config.yaml
activation: "swiglu"
routed_scale: 1.73
n_head: 2
rope_fraction: 0.25
tie_embeddings: false
optimizer: "muon_variant"
beta1: 0.9
grad_clip: 1.0
decay_fraction: 0.556
final_lr_fraction: 0.0
batch_tokens: 65536
train_tokens: 333500000
Below are experts of layer 10 (counted from 0) of a mixture-of-experts language model. Rows are named router (the router's row for the expert), gate (a neuron's input weights, with its number), up (a neuron's input weights, with its number) and show model dimensions 128-255. Each number is 200 + 40 x the weight over its row's rms, rounded and kept within 0 to 999.
After each expert's rows: a language model's description of what the expert responds to. This comes from a sample of Wikipedia text that the model never trained on.

# expert 4
router,189,200,188,190,254,224,229,247,154,155,221,220,210,254,145,173,292,200,225,165,168,202,165,188,198,188,180,116,186,195,188,238,150,248,205,186,164,251,154,223,174,173,170,107,230,299,110,222,241,236,196,245,208,221,177,229,195,158,162,170,231,209,189,84,236,194,207,156,238,230,171,182,130,216,199,242,222,191,200,265,228,236,173,182,202,145,284,268,194,169,169,220,216,201,176,224,186,190,226,233,160,244,190,213,184,126,199,220,237,177,159,204,178,184,160,179,237,131,125,165,238,155,243,89,133,230,254,234
gate2,196,209,201,203,200,221,147,262,174,210,236,121,230,193,149,223,274,156,272,208,135,209,174,211,212,232,128,200,183,323,207,214,216,250,200,183,155,184,204,211,198,200,98,263,197,227,174,185,179,272,163,231,145,278,213,190,176,199,240,237,219,199,274,141,204,285,228,163,209,205,247,138,109,209,199,177,176,123,232,246,204,186,115,208,166,195,196,200,197,112,225,226,157,204,238,179,160,178,254,205,194,205,168,151,266,157,209,217,219,154,245,205,143,187,168,189,226,142,176,200,212,217,195,214,195,183,247,200
up2,154,156,186,245,224,177,124,218,137,141,255,191,148,194,222,280,208,134,152,100,160,218,138,159,217,204,112,153,224,218,193,219,206,202,187,247,223,142,212,181,196,168,177,226,148,243,170,230,179,175,199,165,239,180,264,191,262,170,160,241,220,203,207,114,188,170,209,254,117,203,241,199,186,187,176,129,201,186,184,159,205,219,186,265,223,250,217,222,149,158,128,145,207,219,182,126,152,148,181,226,198,185,95,250,201,243,106,203,187,131,214,283,220,146,185,176,209,166,215,264,196,252,294,194,223,211,159,182
What it handles: Word pieces after articles. Opening or middle pieces after the, is, as, such as n(ext), an, comp, sp, pl, and table separator rows |---|---|.

# expert 14
router,191,203,181,163,199,269,224,206,275,126,99,195,182,134,227,130,230,196,166,238,195,186,292,144,163,165,171,250,184,232,213,251,195,216,157,227,148,205,189,189,197,145,174,209,163,251,170,300,198,216,207,162,160,220,188,187,225,142,266,225,263,264,198,152,206,224,220,165,193,151,151,174,164,170,174,289,202,190,156,200,179,268,243,199,230,197,192,217,203,239,214,262,220,253,205,215,223,230,207,212,123,211,270,220,173,158,252,174,194,184,203,230,257,204,201,113,251,174,123,204,197,260,261,182,136,163,232,192
gate0,120,214,206,130,146,171,159,197,211,204,139,249,171,190,208,224,157,222,142,175,218,202,147,194,251,138,208,237,241,244,231,192,225,231,257,165,162,196,209,172,190,194,241,126,186,237,147,219,154,186,153,226,193,167,169,182,264,155,239,181,189,210,216,222,173,187,159,205,215,128,238,175,205,169,178,209,206,108,240,110,140,225,228,182,219,304,229,181,205,203,231,269,169,173,225,199,222,132,195,187,149,204,151,209,216,115,250,163,171,143,214,243,137,153,219,159,209,222,165,248,170,198,217,191,201,212,212,142
up0,190,225,216,196,200,155,166,161,242,181,293,208,115,105,140,202,195,247,314,161,262,160,261,176,275,210,215,171,173,213,215,223,214,188,215,166,219,215,139,218,208,143,241,260,259,157,312,224,153,240,180,171,191,200,196,257,191,217,218,156,240,194,244,126,243,232,175,218,143,231,240,212,196,196,191,178,164,125,190,174,217,172,269,247,213,197,197,171,259,187,231,199,207,226,240,202,224,209,198,193,148,181,187,275,193,131,220,174,273,164,158,231,227,214,169,224,174,168,205,240,247,223,219,175,153,160,163,212
What it handles: List separators in names. Commas, "and", "&", pipes and semicolons separating list items, often right after the end of a foreign name, e.g. Álvarez;.

# expert 7
router,195,239,199,179,258,227,245,260,221,124,189,204,227,183,210,182,186,207,170,204,164,198,204,156,156,155,250,201,176,202,172,190,196,218,175,183,132,255,159,202,153,236,192,120,205,275,195,248,199,222,88,221,202,262,128,277,226,200,199,215,232,193,198,156,254,270,238,180,179,218,131,173,152,193,195,243,228,225,125,212,178,243,231,181,262,165,184,199,225,239,230,229,172,217,164,217,266,205,169,166,179,181,277,260,239,177,198,247,136,189,217,189,280,177,277,108,195,212,145,227,176,234,256,200,187,230,226,184
gate0,250,213,205,221,268,255,165,189,191,262,226,190,229,244,161,169,180,154,182,211,266,172,207,283,211,228,191,178,182,194,270,209,164,192,179,184,215,239,209,205,177,181,235,227,192,194,195,182,158,194,249,157,203,154,197,200,218,234,148,190,211,158,274,217,190,326,305,198,234,150,206,189,222,210,185,312,219,251,265,266,200,178,235,193,247,197,222,241,248,189,181,123,208,176,189,204,151,233,223,178,216,258,171,176,196,196,173,199,226,167,231,132,210,241,154,232,189,169,248,245,119,99,243,222,168,165,196,242
up0,178,234,128,223,220,192,175,276,175,212,198,289,201,169,232,251,273,213,149,228,263,203,237,174,153,112,240,231,233,120,197,154,234,134,187,218,277,160,273,179,188,133,194,220,179,226,219,209,227,233,187,166,219,124,169,210,165,177,255,210,200,215,230,206,219,182,228,177,201,208,231,184,238,190,218,164,184,222,239,214,217,212,211,118,214,183,221,207,179,172,124,198,153,211,215,182,223,145,272,123,242,206,217,228,238,260,186,202,210,187,157,225,156,175,137,135,256,226,205,207,218,203,216,234,197,135,236,176
What it handles: Conjunctions and table bars. Table cell separators | plus conjunctions and prepositions joining clauses, such as and, that, which, but, on, at, where.

# expert 20
router,267,251,258,165,234,239,270,252,185,132,121,209,281,131,194,146,248,159,164,221,157,256,271,169,135,164,215,221,189,209,187,222,136,190,176,203,100,159,201,201,189,258,197,126,203,216,191,269,174,269,255,160,146,264,119,207,189,180,228,197,176,194,184,127,248,251,224,151,185,187,153,133,174,214,173,218,210,227,201,224,143,254,155,180,190,137,269,276,191,128,199,259,251,235,139,225,208,185,191,164,141,230,211,184,211,160,208,198,203,216,215,185,226,256,246,199,211,144,211,249,196,171,197,195,164,225,262,167
gate2,326,193,265,185,172,219,188,163,165,222,211,154,253,225,148,230,211,186,167,152,209,195,227,231,204,179,165,235,306,185,190,231,225,171,209,210,231,233,207,282,232,233,185,211,185,246,134,218,168,197,235,161,179,194,169,136,243,223,171,195,177,221,180,208,228,234,249,163,241,151,203,228,166,184,210,213,229,222,229,152,169,177,227,154,208,123,183,212,184,160,218,266,266,219,181,233,230,197,231,228,246,133,212,270,228,128,263,174,235,197,256,226,200,221,256,158,183,225,254,308,252,179,166,269,170,197,194,169
up2,191,251,216,251,190,168,135,195,209,194,218,222,126,187,158,225,180,165,213,193,209,159,208,181,206,265,183,192,204,210,141,207,148,189,231,170,207,234,153,163,232,225,157,151,252,186,160,115,219,162,271,112,233,155,117,143,261,244,212,140,197,204,168,193,163,216,159,208,151,220,193,198,215,190,200,176,181,265,162,262,180,231,193,221,220,112,149,190,233,249,217,236,213,243,246,167,175,166,173,204,170,242,258,226,231,237,198,190,132,140,137,236,94,196,165,215,211,155,169,119,229,240,254,176,223,294,174,232
What it handles: Clause-break commas, by. Commas after a noun phrase before an appositive or clause, plus "by", "with", and section heading markers ==.

# expert 1
router,215,283,222,211,237,239,260,216,216,176,161,214,175,249,174,159,247,198,164,196,235,276,214,152,227,185,279,171,184,248,127,185,217,216,168,218,195,182,180,203,134,198,154,238,226,203,159,248,240,220,176,251,196,195,134,212,173,157,245,242,188,214,246,198,250,146,240,190,277,225,141,161,187,94,217,177,265,225,170,265,151,175,200,196,180,191,246,221,167,210,165,195,199,225,181,235,205,179,176,207,154,301,240,208,138,157,215,274,211,214,230,201,275,227,189,144,220,185,148,224,166,182,262,164,210,269,197,200
gate0,195,207,179,205,211,225,186,134,220,263,250,221,146,231,250,174,251,188,218,165,268,178,149,223,164,209,245,225,152,216,173,189,265,178,170,269,225,179,138,187,194,173,228,134,199,186,218,230,185,193,219,143,163,207,141,184,189,197,264,241,143,160,182,209,282,295,274,164,194,147,217,213,197,184,213,235,269,221,181,202,170,96,195,152,232,126,210,117,165,243,146,255,210,207,180,173,218,188,162,167,152,159,105,222,238,211,290,194,214,218,216,213,145,242,194,94,266,156,240,191,145,190,233,257,216,239,173,192
up0,200,219,203,195,189,254,150,250,164,170,240,237,222,186,225,171,248,164,245,212,237,181,190,219,191,136,194,206,115,160,223,238,201,139,180,168,214,208,239,161,167,207,198,190,126,241,190,143,242,213,216,182,200,164,159,244,213,236,273,144,170,154,227,192,180,250,254,208,145,265,226,128,225,172,166,282,142,250,235,219,196,151,243,318,188,150,99,213,199,213,207,225,215,193,197,222,272,176,137,169,187,224,235,121,132,239,195,164,201,190,228,240,152,160,196,163,274,201,228,217,176,142,242,146,192,166,150,194
What it handles: Word-initial vowel pieces. Opening pieces of words, mostly vowel-initial, such as ex, ev, In, a, em, inter, plus seconds digits in coordinates and table cells.

# expert 6
router,199,197,263,175,170,256,236,226,184,230,144,140,257,139,177,187,183,224,194,224,187,247,201,239,206,136,214,181,128,171,180,226,172,188,178,191,168,171,188,175,131,226,186,217,170,277,133,219,162,290,149,205,168,218,238,237,220,172,198,264,197,182,131,182,256,240,214,122,210,168,213,197,187,243,191,242,204,209,164,261,206,210,312,236,206,155,249,236,176,208,230,248,174,256,211,233,210,173,206,212,192,213,218,231,165,179,183,291,143,232,214,200,264,146,209,212,268,148,199,194,201,203,268,176,152,262,198,186
gate0,201,243,263,195,187,155,174,173,205,229,168,243,202,206,181,263,209,179,155,221,153,219,161,214,185,131,196,116,136,142,242,178,167,223,264,265,195,181,223,210,113,216,181,196,203,242,215,157,238,209,175,195,213,251,258,218,298,130,253,207,279,142,192,196,185,155,194,165,206,167,177,263,177,237,196,163,241,222,243,231,190,205,224,210,181,185,243,244,176,192,210,203,201,250,115,226,201,205,229,222,207,195,233,267,225,218,199,177,257,269,203,243,196,171,213,219,160,236,135,212,211,219,201,192,173,224,188,193
up0,253,187,162,196,183,220,168,126,273,160,94,213,274,202,211,102,148,175,203,203,195,165,197,225,186,140,257,198,234,248,201,158,254,207,243,190,172,198,161,165,247,185,173,166,202,153,147,293,103,149,274,217,224,171,184,210,234,202,213,142,120,230,193,141,171,156,256,158,214,157,213,89,151,230,190,175,201,121,219,218,163,200,170,92,179,195,220,225,189,238,193,173,196,132,188,187,199,255,134,222,247,138,217,192,131,217,152,177,253,156,170,193,230,255,159,241,231,244,156,273,208,124,213,147,177,212,178,225
What it handles: Mid-word fragments after consonant. Short word-internal pieces right after a one-letter start, like c|eased, t|itles, re|ached, P|ublication, plus blank table cells and score dashes.

# expert 15
router,205,202,183,154,230,217,249,245,259,110,173,217,219,201,197,193,238,176,216,298,180,243,286,131,141,171,222,152,142,213,160,239,161,223,199,125,192,176,151,195,196,258,190,189,218,165,168,280,215,212,140,171,205,208,213,265,229,254,188,241,235,184,185,213,175,227,261,181,207,164,134,161,180,186,141,174,251,211,154,272,173,247,249,149,213,140,177,226,186,198,209,255,232,219,114,178,256,169,164,222,184,239,219,192,177,86,226,210,125,158,214,243,156,174,177,103,265,202,110,184,193,189,278,125,187,271,213,208
gate0,117,185,261,176,236,209,115,275,148,200,144,153,192,157,161,166,187,133,208,216,233,235,199,155,270,273,263,178,205,174,237,235,271,205,205,252,181,239,168,149,249,203,211,242,175,136,219,156,259,223,197,172,186,183,167,212,136,231,175,207,264,232,290,273,224,225,259,233,196,168,216,260,154,160,196,216,193,179,247,211,230,219,124,211,214,173,148,266,234,210,191,198,244,218,227,181,132,175,137,161,243,175,188,209,205,130,233,194,175,156,199,208,215,281,134,257,246,216,111,215,179,156,160,221,212,196,259,224
up0,238,166,272,182,156,253,158,72,222,225,250,261,180,214,151,195,194,189,183,243,230,125,210,176,229,260,182,142,200,190,209,200,197,267,179,187,188,194,273,233,261,213,135,189,211,201,155,157,255,197,204,193,229,224,259,189,187,230,192,237,168,198,180,201,188,213,250,231,296,160,276,169,186,194,174,209,197,200,130,222,208,210,231,232,174,193,125,208,166,234,239,181,181,211,158,199,302,178,201,154,186,199,151,228,212,145,248,210,253,202,242,217,187,204,212,237,190,181,126,230,256,204,237,238,237,176,181,233
What it handles: Punctuation and coordinates. Colons after infobox field names, commas, periods, table pipes, parentheses, and degree, minute and second marks in coordinates.

# expert 0
router,240,230,170,134,228,209,229,231,217,153,141,171,239,210,134,220,255,213,139,215,195,217,165,188,174,185,199,131,185,155,140,219,107,161,196,174,217,194,184,210,172,205,109,217,215,184,155,276,198,244,155,261,156,250,188,180,324,209,173,180,190,280,225,74,217,229,207,107,261,236,199,160,224,173,105,229,215,226,173,241,180,198,221,206,213,219,251,234,151,224,202,252,230,225,221,183,183,206,203,210,164,194,206,209,213,139,275,291,171,242,143,250,241,174,220,94,261,215,211,189,177,150,202,201,189,223,238,221
gate2,155,259,241,223,217,148,151,179,222,163,140,169,192,230,229,221,230,219,146,194,300,291,190,278,260,212,214,188,202,261,157,190,188,198,213,202,223,228,201,202,131,233,187,195,189,230,168,191,164,288,186,203,271,179,147,240,252,165,153,253,196,256,85,200,204,207,209,173,240,222,171,210,222,160,162,228,209,154,169,150,287,282,192,211,150,226,253,214,151,165,166,115,240,139,254,215,210,209,205,169,221,184,227,216,204,187,253,304,204,195,178,282,258,182,211,166,243,206,146,147,185,180,214,208,256,184,132,271
up2,181,228,188,194,212,182,207,219,196,208,228,265,230,212,190,289,199,169,118,228,212,258,160,191,217,212,85,134,244,254,249,139,200,218,148,228,257,185,206,115,173,198,172,215,172,197,230,270,130,191,231,190,135,258,160,221,175,217,151,193,163,235,217,113,233,158,209,159,237,270,251,190,255,132,189,257,163,271,195,186,271,154,178,180,141,149,259,261,194,153,192,183,146,177,202,234,162,235,237,219,221,228,270,198,192,247,247,122,182,227,242,205,226,192,175,206,173,172,225,195,211,176,161,222,236,175,189,178
What it handles: Infinitive to, Ch/Th onsets. The word to (came to, towards), modals would/could, and word-initial pieces Ch, Th, At, S in names and table headers.